Below are experts of layer 14 (counted from 0) of a mixture-of-experts language model. Rows are named router (the router's row for the expert), down (a neuron's output weights, with its number) and show model dimensions 96-191. Each number is 128 + 24 x the weight over its row's rms, rounded and kept within 0 to 255.
After each expert's rows: "raises" lists some tokens whose logits its average output raises strongly, later layers aside. This comes from a sample of Wikipedia text that the model never trained on.

# expert 5
router [ 98  97 160 129 102 165 132 145 124 134 151 128 163 146 148 137 131 102 120 164 121 118 164 153 179  99 148 113 137  82 113 116 185 113 114 136 128 114 123  81 157 146 130  94 113  80 120 126 116 124 115 157 152 161 124 167 115 167 151 158 122 171 143 122 141 118 130 135 138 131  71 109 116 137 166 115 117 141 131 150 194 108 113 110 127  81 179 176 141 112 103 185 126  89 102 129]
down0 [ 86  97 144  96 117 127  82 144 133 156 186 162 130 138 116 106  92 120 149 113 128 147 145 180 107 138 109  83 166 154  95 114 110 148 160 131 125 139 147 100 106 106 156 119 113 135 117 109 132 124 110 122  99 115 120 147 153 105 131 137 155 110 169  99 131 129 142 146 141 142 114 122  97 138 130 118 166 144 136 117  94 174 109 100 142 126 160  95 126 108  98 135 117  91  93 138]
down1 [134 145 116 143 150  84 133 155 130 149 123  58 144  75 151 137 145 149 133 127 127 162 110 145 101 156 161 142 116 176 134 127  85 108 119 136 177  69 185  95 178 145 122 140 149 126 151 105 110 156 104 110 117 118 125 134 100 102 168 119 124 138 118 111 119 117 130 125 142 119 104 105 137 112 138 118 135 135 129 134  44 161  84  94 136 140 108  78 147  95 139 112 119 113 130 113]
down2 [147 111  74 117 112 102 158 104 147 117 147 126 162 104 163 119 123  76 153  96 120 150 126  89  75 136 140  91 111 100 212 101 108 138 164 113 159 135 137 126 135 118 118 101 168 166 144 160 157 112 116 135 157 150 156 124 152 143 113 119  96 138 148 137 100  71 127 101 138  82 117 104 105 151 131  96 129 122  98 155 108 124 164 122 136 161 123 144 123 130 147 117 117 109 123 128]
raises: " in", " and", " the", ":", " In", ","

# expert 21
router [126 123 159 121 120  65 109 165 136 148 140 103  94 180 129 139 131 129 136 102 125 152 156 124 129 157 139  72 160 136 104 122 119 102 124 108 129 107 120 144 153 164 130 102 139  67  97 132 154 116 107  92 111 117 149 137 156 147  99 127 100 178 162 148 127 134 171 121 132 122  87 144 136  90 142 128 142 126 128  79 131 160 131 122 124 134 126 149 136 110 117 125 151 151 106 112]
down0 [158 126  90  89 128 114 156 134 137 126 106 122 161 138 131 123 119 167 135 179  85  94 135  99 157 157 138 143 137 107 110  49 163  78 108 160 185 126 112 136  97 116 130 170 118 138 105 123 130 155 141  90 119 121 138 133 121 110 138 130 104 171 122 103 134 136 112 119 126 143 159 140 175 149 133 104 145 103 113 150 141 137 108 113 149 156 127 108 106  98 143 115 157  64 161 126]
down1 [ 83 162 124 110 129 116 106 111 175 138 166 131 133 117 178 141 143 131 110  81  99 119 116 127 135 166 140 176  73 142 101 121 114 186 111 147 114 107 125 136 146 154 142 157  84 116  94 171 114 126 184 116 120 153 141 127 100 113 131 127 152 123 121  85 157 143 137  86 153 122 142 116  93 132 131 136 102 141 140 126 173 120  87 179 107  73 131 139 157 133 139 106 104 113 144 140]
down2 [178 127 135 170 126 100 105 122 138 157 101 168 127 124 145  98  95 179 171 147 147 137 107 131 146 120  93 130 112  91 139 112  91  89 136 129  94 101 105 113 129 123 119  88 115 151 166 135 117 135  92 161 143 154 125 155 144 126 114 165 119 112 132 144 151 178  85 130 158  93 156 131 115  96 145 200 114 122 130  91 131 128 123 150 105  78 143 136 124 125 133 147 126 129 118 104]
raises: " ", " in", " a", " to"

# expert 1
router [131 141 146 165 147 103 131 100 146 164  95 151 154 167 121 100 111 113 147 187 109 118  86 110 102 110 103 163 110 103 159 112 170 124 163 101 115 138 100 152 124 144 122 135 136 127 159 134 114 123 138 116 110 139 161 152 121 137  82 156 140  65 118 136 126 142 130  99 149 107 151 133 118 126 134 109 105 103  93 120 131 124 150 126 119 141 124 100 122 138 114 145 118 104 117 126]
down0 [122 160 144 134 123 121 134 142 140 141 136  90 105 118 123 122 132 136 152 160  82 157 119 104 118 140 105 116 116 126 131 176 209 104 116 138 149 119 100 110 122  90 118 130 134 132 148 117 122  63 132 167  95  91 147 150 111  92 169 178 112 113 152  87 163 138 201 137  82 113 146 135 164 119 140 139 121 126 116 128 133 128 137 118 157 129 122  82  85 123 121 153 150 110 141 145]
down1 [107 132 130 145  77 111 126  89 100 145 136 128 130 108 103 147 167 133 145 117 182 115  99 155 175 143 130 129 173 121 145 135 112 122  91 122 142 161 117 144 149 135 129 137 148 105 117 131 119 106 149 145 119 141 117 180 168 117 142 149 114 136 173 103 109  99 130 143 143 105 119  94 137  70 151 144 131 153 137 113  96  86 111 140 118  93 149 135 119  81 130 116 107 143 150 161]
down2 [178 140 156 103 121 133 170 158 104 133 114 119 130 147 139 105 151 107 129  68 175  96  87 132 145 125 111 128 135 103 111 128 101 144 136 101 106 143 148 140 149 150 156 142 141 129 138 119 170 128 152  63 163 132 152 184 115 132 143 107 176 174 111 148  92  93 156 104 129 134  98 135 127 154 155 119 112 121  94 158 103 114  92 145 127 122 114 118 130 121 126 128  84 131 136 119]
raises: " and", ",", " (", "s", "-", "/"

# expert 18
router [120 100 148  88 142 125 152 131 165 164 136 144 109 136 139 187 146 128 118 128 127 107 114 144 120 146 100 150 101  93 124 179 159 118 144 144 119 132 157 122 112 143 114 107 162 139 114 137 104 110 185 153 129 157 141 138 122 139 153 123 143 134  97 132 162 120 153  95 129 147 150 162 135 152 120 165 147  93 111 106 144  71 163  91  92 105 103 118 154 124 113  83  91 101 134 107]
down0 [126 126 115 172 124 107 153 136 121 145 137 144 145 144 126 134 130 118 142 155 114 140 109 164 160 165 186 113  95 154 168 152 127 135 148 149 130 135 104 134 129 119 118 112  89 123 157 190 105 133 161  96 133 101 135 164 108 141 127 139 103 103 167 113 168 107 138 134 119 122 121 130 109 120 134  99 141 133 102 113  86 136 134 100 111 126 179 126 119 136 130 115 139 132 118  88]
down1 [146 154 162  98 112 126 130  99 103 101 173 163 126 114 114 155 130 127  83 127 108 133 142 137 113 132 127 125 128 160  97  86 121 115 128  91 134 113  54 157 124 101  91 134 120 122 144 127 116 100 128 136 159 144  99 108 139  82 154 163 137  79 128 161 132 137 167 100 143 118 149 134 147  85 145 120  69 149 134 127 144 140  97 137  87 137 158 128 104 133  99 138 132  95 149 115]
down2 [ 83 143 152  96 131 140 131 138 107 111 147 110 121 115 157 152 102  72 133 100 131 154  93 124 165 150 154 128  96 153 134 101 114 110 187 151 130 140 113 123 132 139 162  90 162 149  74 126 172 121  92  91 155 114 112 146 136 113  98 145  98  90 125  94 128 177 150 127 163 109 127 134 114 104 140 104 162 144 115 114 138 153  94 131 151  95  93  97 168 124 117 106  93 125 123 123]
raises: " the", " ", " and", " as", ",", " to"

# expert 7
router [109 128 106  91 141 187 149 146 129 149 113 101 120 126 116  84 146 112 118 144 119 116 134 132 156 170 167 143 113 163  82 144 145 172 131 117 129 157 132 134 122 159 129 155 116 163 121 147 135 153 100 133 136  99 135 103 144 133 133 108 110 123 114 106 147 150 126 156 105 174 131 151  99 128 116 135 109 129 133 156 106 117 169  73 145 136 133 118 132  91  88  82 136 128 120 119]
down0 [133  81  85 134 135  85 120 122 139 130 146 160 141 111 109 119 146 170 138 147 135  87 119 113 117 145  86 149 131  97 104  89 129 142 127 111 113 127 171 105 129 145 130 124 129 117 118 151 138 128 129 101 163 158 126 148 150  91 101 180 122 116 143 117 140 144 118 135 162  61 128 134 137 120 127 101 165 112 169 129 136  96 134 117 112 130 135  75 140 110 106 107 159 124 132  96]
down1 [126 159 125 109 116 132 139 166 135 111 133 140 121 128 109 136 117 132 120 116 171 141 106 116  98 103 122 163 110 106 170 119 105 104 142 157 109 104 138 110 143 114 120 130 173  72 122  64 175 178 108 116  65 119  94 110 123 139 157  75 122 148 165 158 123 109 153 113 113 112 136 174  93 130 131  89 111 163  84 101 139  99 158 141 188 102 118 105 137 105 107 142 133 145 106 148]
down2 [125 132  78 113 163  95 137  93 119 146 143 109 166 121 100 118 130 131 142 163 110 170 116 170 155 158 133  82 153 146 130 144 108 124 109 149 111  83 110  96 115 138 120  99 124 150 110 104 162 135 136 114 118 119  99 117 154  96 139  89 142  96 159 169 153 145 130 120 129  96 154 103 111 148 160 113 114 128 153  95 135 136  50 139  94 119  86 131 165 135 153  70 104 130 141  87]
raises: "s", "a", "c"

# expert 20
router [104 104 119 129 154 143 122 144 137 157 143 148 104 101 142 123 129 133 156 129  98 106 202 152 129 136 107 142 105 126 138 113 152 169 116 136  91 144 129 123 132  61 101 120 114 142 165  85 137 104 109 157 136 149 157 126 159 155 123 151 127 171 101  96 140 135 120 172 114 121 159  95 121 143 136 114 110 159 126 122 158 136 112 143 155 120 130 108 165 107 142 153 122  88 113 112]
down0 [ 85 105 106 157  86 155 166 133 123 139  74 215 125 131 120 157 116 109 116 148  96 124 102 128 107 130 174 149 124 166 142 143 151  54 132  98 144 156 133 130 114 129  79 141 100 123 150 136 129 178 142 121 152 168 116 127 104 135 157 119 106  99 130 172 145 108 102 119 163 123 140 121 145 121 162 100 114 124 144 140 120 112 143 126 123 126 144 107 140 100 133  99 104 105 121 136]
down1 [109 122 154 133 125 112 150 179  95 140  99 170 135 109 147 153 102 132 133  80 121 136 126 149 135  94 127 163 131 136 114 185 113 128 185 155 147 158 132 136 108 113 173 112 106 147 134 131 120 140  91 142 128  92 145 134 120 110 106 137 122  87 167 121 137 136 117 124  77 121 122 111 155 133 110 115 121 139 179 157 131 128 127 134 113 159 155 114  62 170 137 120 123 131  89 139]
down2 [171 118 112 141 116 192  75 171 133 137  91 115 160 132 101 155 147 162 125 132 115 128 123 124 148 129  63 150 119 139 155 162 136 156 152 122 112 128 137 130 134 153 101 117 129 133 158 188 158 119 121  93 130  94 154 137 125 138 132 100 132 169 121 140 162 148 118 132 148 146  89 125 112 124  97 131 164 105 128 124  87 132  94  99 134 109 134 161  58 104 117 149 142 118 131 155]
raises: ",", " and", " with", ".", " (", " of"

# expert 17
router [135 128 136  91 143 128 149 115 148 129  89 116 163 126 152 111  85 123 144 132 127 141 161 114  96 153 120 157 124 147  99 142 106 128 114 149 142  58 146 153 143 118  75 127  90 126 132 145 114 129 137 140 116  93 100 151 140 132 125 124 120 111 135 113 133 134 113 108 111 126 141 106 151  99 116 134 110 156 130  95 133 124  81 171 131 132 143 118 107 106  94 142 105 123 131 101]
down0 [155 139 130 132 114 134 157 132 170  97 134 146 136 150 112 101 129 138 132 126 116 133 125 116 169  96 148 167  93 107 151 117 126 138 145 129 112 174 142 140 159  99 140 102 160 151 138 131 159 116  71 110 139 119 156  83 119 132 158  98  97 111 120 155 144 148 124  91 114 140 176 103 196 169 102 159 148 118 121 150 148  83 153 135  93 141 148 117  85 120  79 140 117 139 156 120]
down1 [152 135 109 123 114  93 168 110  61 161  92  97 106 125 140 116 144 149 118 143 123 104 124  96 147 127 135 146 145 151 149 117  94 138 138 175 163  71 135 111 147  94 108 118 200 133 138 110  96 161 136 114  88 144 152  76 101 134 157 147 129 138 179 124 128  99  90  98 112 119 181 133  97 142 128 157 125 151 135  79  99 144  92 126 118 111 160 114 104 124 152 138 126  96 129 151]
down2 [ 83 136 134 158 150 118 162 152 142 123 109 113  99 145  98 158 120  73  93 146  83 164 170 141 122 118 109 129 120 174 127 125  92  93 121  69  95 122  96  87 174  97 123 125 140 121  99 142 145 138 113 143 126 182 120 121 151 108 112 155 135 137 127 189 110 160 132 116 162 136 154 155 107 145 113  95 150 124  83  99 112 129 120 134 157 107 109 132 145 163 153  98  64 159 113 137]
raises: ".", "ed", "ids", ").", ".\"", "\"."

# expert 29
router [129 150  90 150 117  78  92 119 135 136  97 134 136 138 137 111 149 123 105 155 126 107 122 120 125 125 142 106 132 174 113 129 105 164 115 134 165 139 141 105 109 159 114 144 115 120  82 115 182  90 119 101 141  85 101  93 159 154 147 170 118 133 126 129 185 133 112  23 135 137 146 135 158 139 121 132 133 117 156 141  78  98 133 123 135 148 104 140 142 129 123 177 113 147 135 141]
down0 [152 128 120 114 129 161 137 138 111 136 123 154 144 101 108 131 111  88 143 163 121  96  92 119 119 128 134 145 113 120 132 111 129 128 136 125 122 131 138 144 151 101 185 109 145 142  96 134 126 139 151 107  98 129 152 112 103 106 149 138 108 167 126 124 116 163 173 119 120  87 120 108 196 103 131  97 159 125  82 120 106 168  98  52  97 116 102 185 135 153 150 117 115 127 136 160]
down1 [172 134 148 127 114 120 114 105 128 113 120 129  71  98 153 136 137  97 144 133  94 130 137 126 112  74 168 166 114 100 151 111 108 147 180 158  63 113 139 140 151 158 150 135 136 105 133 107 149 127 137 137 127 133 132 151 149 154 120 133 124 102 159 149 127 130 140 125  92  86 127 113 108 127 139 128 137 177 101 137 119 145  57 156 121 144 131 156  98 180 144 148 108 150 135 119]
down2 [193 136 150 119  96 156 144 118 125 129  78 160  92  82 129 125 147  94 128 120 145 130 131 120 156  98 166  89 136 112 147 141 149 142 114 131 169 136 115 127 123 132 114 155 120  77 133 186 127 116 127 153 127 156 135 115  95 127 118 154 113  88 153 122 128 123 137 135 111 158 136 175 156  87 126  97 120 101 101 155 106 160 123 135 146 171  97 145 164 151 163 138 146 146  97  81]
raises: " the", " A", " C", " M", " P", " S"

# expert 26
router [137 170 112 155 137 100 153 133 112 121  92 120 115 101  86 124 114 127 142 121 144 140 107 126 129 156 119 113 134 112 146 145 118  95 151 135 155 112 163 107 104 175 121 123 148 124 122 158 184 105 154 134 135  95 144  94 126 120 127  89 158  99 166 146  56  99 111 111 146 144 125 137 113  74 102 131 111 140 130 145 130 110 138 157 145 145 122 156 114 154 134  86 129 107 125 135]
down0 [100 132 117 119 123 126 165 113 169 111 137  89 128 120  80 120 161 162 134 121 160 148 149 145 159  91  82 106 117 112 113 125  98 122 148  86 127 122 160 137 138 118 100 152  70 123 140 119 142 152 141 117 103 134 130 134 165 150 139  91 123 117 146 162  76 151 148 112 136 165 142 173  94  65 146 150 174 100  79 144 108 112 117 135 114 190 130 117 147 121 116 163 130 123 109 156]
down1 [162 149 124 132 123 117 130 139 116 158 155 143 148 128  95 121  88  98  98 130 110 120 100 148 103 114 123 114 106 119 145 110 111 138 123 131 127 118 117 137 103  65 137 110 152 115 159 116 119 121 140 134 150  98  81 150 141 102 128 161 121 152 163  98 120  82 132 124 148 120 159 135  96 146 132  96 113 106 166 145 134 129 142 109  90  94 167 115 118 121 124 181 133 172 155 127]
down2 [162 170  97  85 127 131 135 180 109 119 123 126 130 134  99 152 138 111 112 101 125 154 106  97 115 164 148 154 101 100 142 164 127 129 123 110 121 145 139 109 104 134 119 124  88 125 169  98 139 142 126 123 131 139 153 155 163 117  84 100 122 145 117 124 120 107 106 143 132 157 107 128  97 178 169 127 102 155 115 111 152 100 151 113 123 131 136 103 125 134 146 141  92 129  95 178]
raises: " he", " ", " she", " ever"

# expert 24
router [127 128 151 158 158 102 107 147 102 113 117 150 158 113 166 125  93 144 145 104 133 100 113 146 102 161 123 126 130 111 100 171 112 159  75  84 120 132 107 130 129 109 147 119 149 126  96 152 118 100 103 152 168 183 167 164 104 113  95  95 121  86 125 113 132 186 134 123 113 128  79 169 151 133 145 159 151 136 115 133 104  98 120  78 138 130 151  79 137 106 134 154  84 110 134 108]
down0 [155 109 121 111 115  83  74 148  92 153 109 100 111 137  89 100 142 120 161 138 104 168 135 146 115 156 132 131 152 143 142 126  96  87 115 136  68 133 122 116 133 130 146  95 105 153 140 106 129 116 103 144 152  97 126 138 113 147  98 116  94 182 125 120 114 144 122 169 138 101 113 124  97 107 151 156  94 144 136 174 109 110 170 128  88 143 113 111 130 115 179 169  98 149 153 110]
down1 [150 119 130 152 148 129 150 140 101 130 109 115 130  93  90 127 141 151  94  81  88 180 126  91  98  62 134 124 126 131 115  98  91 119 160 131 116 135 121 135 122 128 102  73 131 156 121 168 130 145 142 116 100 159 145 133 154 154 109 159 154 151 168 105 103 136  58 114  99 123 146 107 126 117 133 127 150 137 130 155 145 113 110 111 121 120 154 162 141 108 124 160  92 123  81 151]
down2 [139 128 139 152 129 160 153 195 142 127 136 129 166 121 143 118 124 139  91 128 153 133 110 125 119 185  96 105 146 135  85 120 144  95 128  80 118 108 109 126 138 137 108 104 107 111 120 201  88  78 127 112 144 100 123  69 120 135 100 125 127 127 117 127 141 122 102 114  84 153 132 156 113 128 157 134 128 154 125 124 106  99 110 107 130 116 140 159 161 155 146 114 119 134  97 136]
raises: ".", "-", ",", " ", " (", "\n"

# expert 8
router [145 131 138 145 103 165 115 137 140 117 127  84  88 108 125 130 143 174 132 153 166 130 113 112 144 100 134 134 144 150  72 145 105  99 142 120  99 143 123 140 116 117 119 137 137 150 129 116 136 114 145 105  90  91 157 158 122  77 173 121 182 124  94 137 143 145 123 128 122 131 104 146 132 129 168  78 118 104 134 134  90 118 146  97 113 133 182 137 145 116 126 139 137 129 112 114]
down0 [ 76  84 148 119 120 118 105 112  93 141 119 125  77 104 125 148 148 106  73 135 164 110 159 130 132 139 107 152  78 163 127 125 144 159 123 135 109 144 178 143 120 181 130 117 161  83  95 169 124 165  89 126 128 122 138 141 134 100 122 140 150 112 123 139 172 146 143 183 117  94 134 133 134 121 109 139  94  99 119 173 130 115  84 141 161 114 105 117  81 109 156 126 138 146 133 150]
down1 [ 88  90 183 134 131 155 140 147 107 143 125 127  94 127 125 143 135 180 127 137 105 129  72 155 169 147 137 117 139 115 109 109 146 118 151 170 108 147 115  86 105  96 105 136 110 130 146 152  81 118 112 148  91 105 126 108 138 134 125  89 138 108 134 110  84 156 145 171 124 148 153 140 148 147 109 154 161 132 115 128 101 132  96 145 115 151 140 116 104 110 127 168 117 142 121  91]
down2 [131 131  93 126 125 158 135 142 135  78 168 174 103 132 102 125 103 135  99  98 107 175 117 153 118 142 113  87 137 141 132 128 111 119  89 103 173 128 150 150 101 162  95 134 111 129  85  82 132 108 169 163  93 120 156  93 128 180 126  96 114 163 123 125 139 141 144 102 107 142 101 145 114 135 160 116 139 112 122  87  93 124 103  83 122 105 128 125 169 148 146 139 137 161 132 127]
raises: " ", ",", " in", " and", " (", " on"

# expert 4
router [110 164 122 128 119  87 134 128 127 122 160 172 140 111 145 129 117 151 133 122 124 122 165 112 116 162 125 101 136 111 119  80 160 170 154  66 113  77 155 125  90 129 130 141 154  99 159 138 112 140 130 155 137 119 110 113 120 136 135 135 116 128 105 142 136 175 120 197 105 139 172 175 110 112  86 171 142 154 146 102 140 165 137 130 104 115 157 139 130 127 120 147 117 140 102 145]
down0 [145 132 177 112 125 140 140 133 161 128 130 106 110 115 108 128 146 155 126 119 116 113 126  98 123 121  92 106 122 134 178 101 159 122 116 144 100  85  97 116 121 114 179 122  80 115 100 105 196 153 113 155 155 154  95 167  57 163 142 149 158 108 113 131  93 158 107 169 128 133  90 126 120 103 128  83 107 140 129 139 163 114 156 127 170 152 152 124 127 134 116 145 144 151 130 142]
down1 [114 112 120 137 134 134 157 136 162 181 190 147 110 160 138 149  73 136 136 117 120 153 136 141 148 126  72 143 135 142 148 119 128 130 118 110 126 123 104 116 100 121 121 102 115 141 104 141 171 131 143 115 144 111 112  95 123 115 147 101 119 129 127 149 136  95 117 133 118 125 144 136 102  79 176 130  74 139 150 162 116 116 137 139 145 115 152  95 127 138 137 116 132 144 165 140]
down2 [150 128 128 116 139 138  94 167 167 103 107 100 128 129 116 157 147 132 105 155  89 135 156 154 130 126 164 126 168 124  84 154  94 134 103 168 124 112  79 107 121 129 158 149 160 135 100 106 119 118 152 108 123 140 137 122 110 139  71  98 117 105 123 104 143 118 151 116 106 170 117 132 107 183 125 132 123 132  97 114 110 173 157  91 126 118 116 132 107 122 117 114 136  90  95 142]
raises: " (", " to", ",", " and", " for", ":"

# expert 22
router [133 108 115 164 155 147 141  97 131 124 138 119 108 115 101 131 148 135 158  97 101 131 110 143 111 115 126 113  75 115  90 135 106 149  62 143 170 107 137 119 121 136 134 143 117 120 134 133 128 151 104 117 101 123  98 167 131 128 108 143 107 105 165 125 125 179 118 123  93  92 151 113 111 151 106 106 113 122 120 175 166 186  90  97 119 137 190 120 144 146 120  75 108 104 127 148]
down0 [120 112 163 104 151 106 136 141 133 138 108 121  98 151 142 110 109  96 111 103 114 165 124 122 141 124 138 141 132  88 113 140 140 122 203 139 110 119 132 129 136 128 111 122 116 102 150 119 120 171 111 110 151  93 133 139 161 153 153 123 109 154 114 167 193 101 159 128 105 104 153 171 154 147 172 143 151 133 132 111  98 161 122 126 122 157 140 110  92 136 149  53 123 150 129 126]
down1 [141 121 138 109 139 163 178 126 110  90 117  68  87 180 130 150 114  97 105 139 140 105 132 118 125 118 117 102 114 126 155 120  93 126 113 129 121 117 117 133 125 132 170 120 131 111  73 124 101  90 112 116 151 144  78 135 172 108 118 138  93 118 154 137 160 112 189 136  97 130 143 162 121  77 148 162 118 157 115 114 148 149 132 137 134 115 174 128  94 118 115 121 100 175 107 105]
down2 [186  84 128 147  93 141 118 133 133  99 146 116 164 122 121 102 106 147 117 113 148 117 141  91 124 134 148 152 156 103  59 180 184 119 137 119 143  93 172 137 134 131 106 125 120 117 174  99 144 111 153 129 130 100 130 129 107 124  94 151 119 163 144 113 126 116 114  95 136  92 181 156 131 130  79 126 128 115 108 172 128 134 133 154 102 117 156 113 138 147 133 122 175 140 128 107]
raises: " the", " and", " that", " to", " 1", " 5"

# expert 2
router [167 165 110 150 110 151  75 121 146 143 154 109 134 105 149 109 162 122 130 107 154  93 139 115 157 109 136  91  88 139 127 110 154 119 111 159 149 122 119 127 113  91 168 106  89 172 160 128 108 124 131 127 135 159 113 120  85  90 111 141 139 144 133 103 153  96 132 153 106 127 101 168 160 133  49 117 173 151 125 137 103 105 103 124 143 135  85 130 129 133 126 131 170 137 134  95]
down0 [122 149 108 109 143  91 126 104 112  97 125 148 128 134 121 174 144 177 122 108 142  80 119 102 137 108 125 172 119 153 131 122 160 115  99 148  91 126 116 119 122 138 126 154  96 163 134 133 108 152 100 101 132 108 114 111 130 154 151 108 144 155 143 110 141 161 135 128 132 122 119 160 158 121 148 113  97 151 124 126 155 150 156 109 108  93 108 179  95 138 119 170 141 119  95 101]
down1 [142 136 150 115 157 132 138 138 125 145  84 142 151 150 110 151 119 148  74 148 134 134 152 149 128 116 168 106 146 123 122 162 138  68 115 136 139 142  76 135 118  92 120 154  86 155 149 117 143  94 112 118 175 124 103 125 158 127 100  95 124 162 112 161 121 162 147 142 126 118 193 127 149 137  90 145 136 107 116  81 140 112  97 116 119 108 167 145 127 131  96 175 130 100  86 136]
down2 [150 115 130 116 135 119 123 146 107 136 154 167 136 112 128 150 106 101 163  87 167 156 121 133 154  58 103 134 141 116 145 110  87 151 107 107 130 113 143 151 152 104 124 100 143 132 145  83 185 126 113 134 103 119 130 124 102 170  98 138 140 118 122 122 134 143 114 152 121 144 147 126 122 166 160 122 163 111 170 107 106 123 143  95 135 143 118 135 149 147 113 110  80  92 149 148]
raises: " and", ",", " ", "-", " re", " as"

# expert 30
router [ 61 143 161 124  80 131 148 167 140  95 129 130 150 135 133 116 141 114 150 109 125 149 131 103 165 113 124 112 135 129 142 122  92 125 121 134 125 108 131 143 189 121 125 157 136 103  61 117  78 112 118 112 152 155 140 145 117 133 120 116 136 120 169 114 107 110 153 129 147  95 154 150 115 122 132 104 158 136 133 154 148 118 116 126 136 129 104 158 110 120 113 109 118 144  84 112]
down0 [132  75 129 112 105 162 149 123 117 165 147 143  94 144 100 156 148 137 126 100 156 166 181 113 138 107 158 178 172 150 156 118  70 163 164  89 146 107 107 124 190 179  95 162  88 152  89 107 131 130 127 140 139 137  98 119 122  93 167 110 135 132 121 134 140 145 127 116 106 126 127 140  91 157 151 129  99 140  89 133 151 122 129 180  67 108 117 112 129 144 164 108 129 117  85 111]
down1 [120 153 120 173 127 128 115 147 115  71 143 148 112 117 133 166  86 101 137 134 120 119 103 133 110 102 133  87 126 114 112 160  61  99 113 140 145 157 132 122 158 179 130 115 105  80 159 130 142  96  95 133 159 112 116 109 110 150 128 115 123 135 121 149 143 144 139  93 194 148 122 109 114 130 131 125 161 145 145 106 122 117 120 122  87 104 144 144 142 146 114 107 160  95 141 107]
down2 [124 146 136 167 139 162 144 170 133 139 132 113 109 139 141 102 152 139 123 167 143 123 124 112 159 102 143  62 100 137 146 130  69 113 125  87 125 137 129 148 168 115 123 103 150 111  75 148  60 120 137 148 110 104 132 162  98 163 118 152  94 143 132  77 107 127 153 138 130 126 150 143 112 116 104 134 123 127 149 131 122  76 132 121 124 135 158 153 144 143 111 128 153  81 112 103]
raises: "In", "F", "To", "All", "C", "P"

# expert 6
router [184 141 155 133 110 146 126 111 150 147 151 109 130 156 104 132 137 124 159 127 134 148 106 141 145 103 113 104 140 131 148 149 112  81 140 126 116 164 121 100 134  89 118 149 113  89 190 108 142 154  86 137 122 105 145 129  90 122 170 140 104  84 118 133 139 120 106 131 107 152 112 140 151  84 143 147  90 123 124  88 125 144 148 108 116 136 109 156 107 125 164 141 145 127 158 102]
down0 [113 108 105  90 110 136 142 132 115 108 107 119 124 129 125 148 123  91 175 118 134 137 141 124 102 133 161 150  80  96 130 118 153 121 150  86 108 138 109 177 144 139 140 133 113 152 143 123 125 151 114 109 192 128 134  96 113 140 106 105 128 123 117 141  93 144 130 123 104 141  84 105 207 166 124 130 144 138 147 137 128 155 133 177 106 134 152 131 150 130 196 110 185 167 106 134]
down1 [ 91 127 154 190 152  96 103 151 169 125 132 130 124 117 130 118  98 149 121 137 139  96  95 104 162 164 160 117 155 113  84  85 100 144 157 148 119 117 145 113 153 107 124 111 105 125 187  90 149 122 141  98 124 150 144 137 161 128 118 141 124 143 119 149 102 122 127 100 127 102 110 128 150 119 105 146 134 104 175 152 105  83  83 119 159 154 129  89 113 161 143 135 154  91 121 134]
down2 [103 162  98 123 128 131 163 129 125 117 156 143 103 132 152 156 106  84 113 128 172  81 109 108 144 134 150 123 117 104  71 152  93 156 104  99 108 117 122 108 127 115 111  94  79 141 151 110 156 130 142 142 129 134  94 144 129  92 179 116 168 154 124 106 121 155 141 106 137 101 155 119 135 126 143 124 148 116 145 139  92  85 142  81 141 126 116 150 125 126 108 181 153  86 150 162]
raises: " ", " 9", " 1", " 4", " 3", " 15"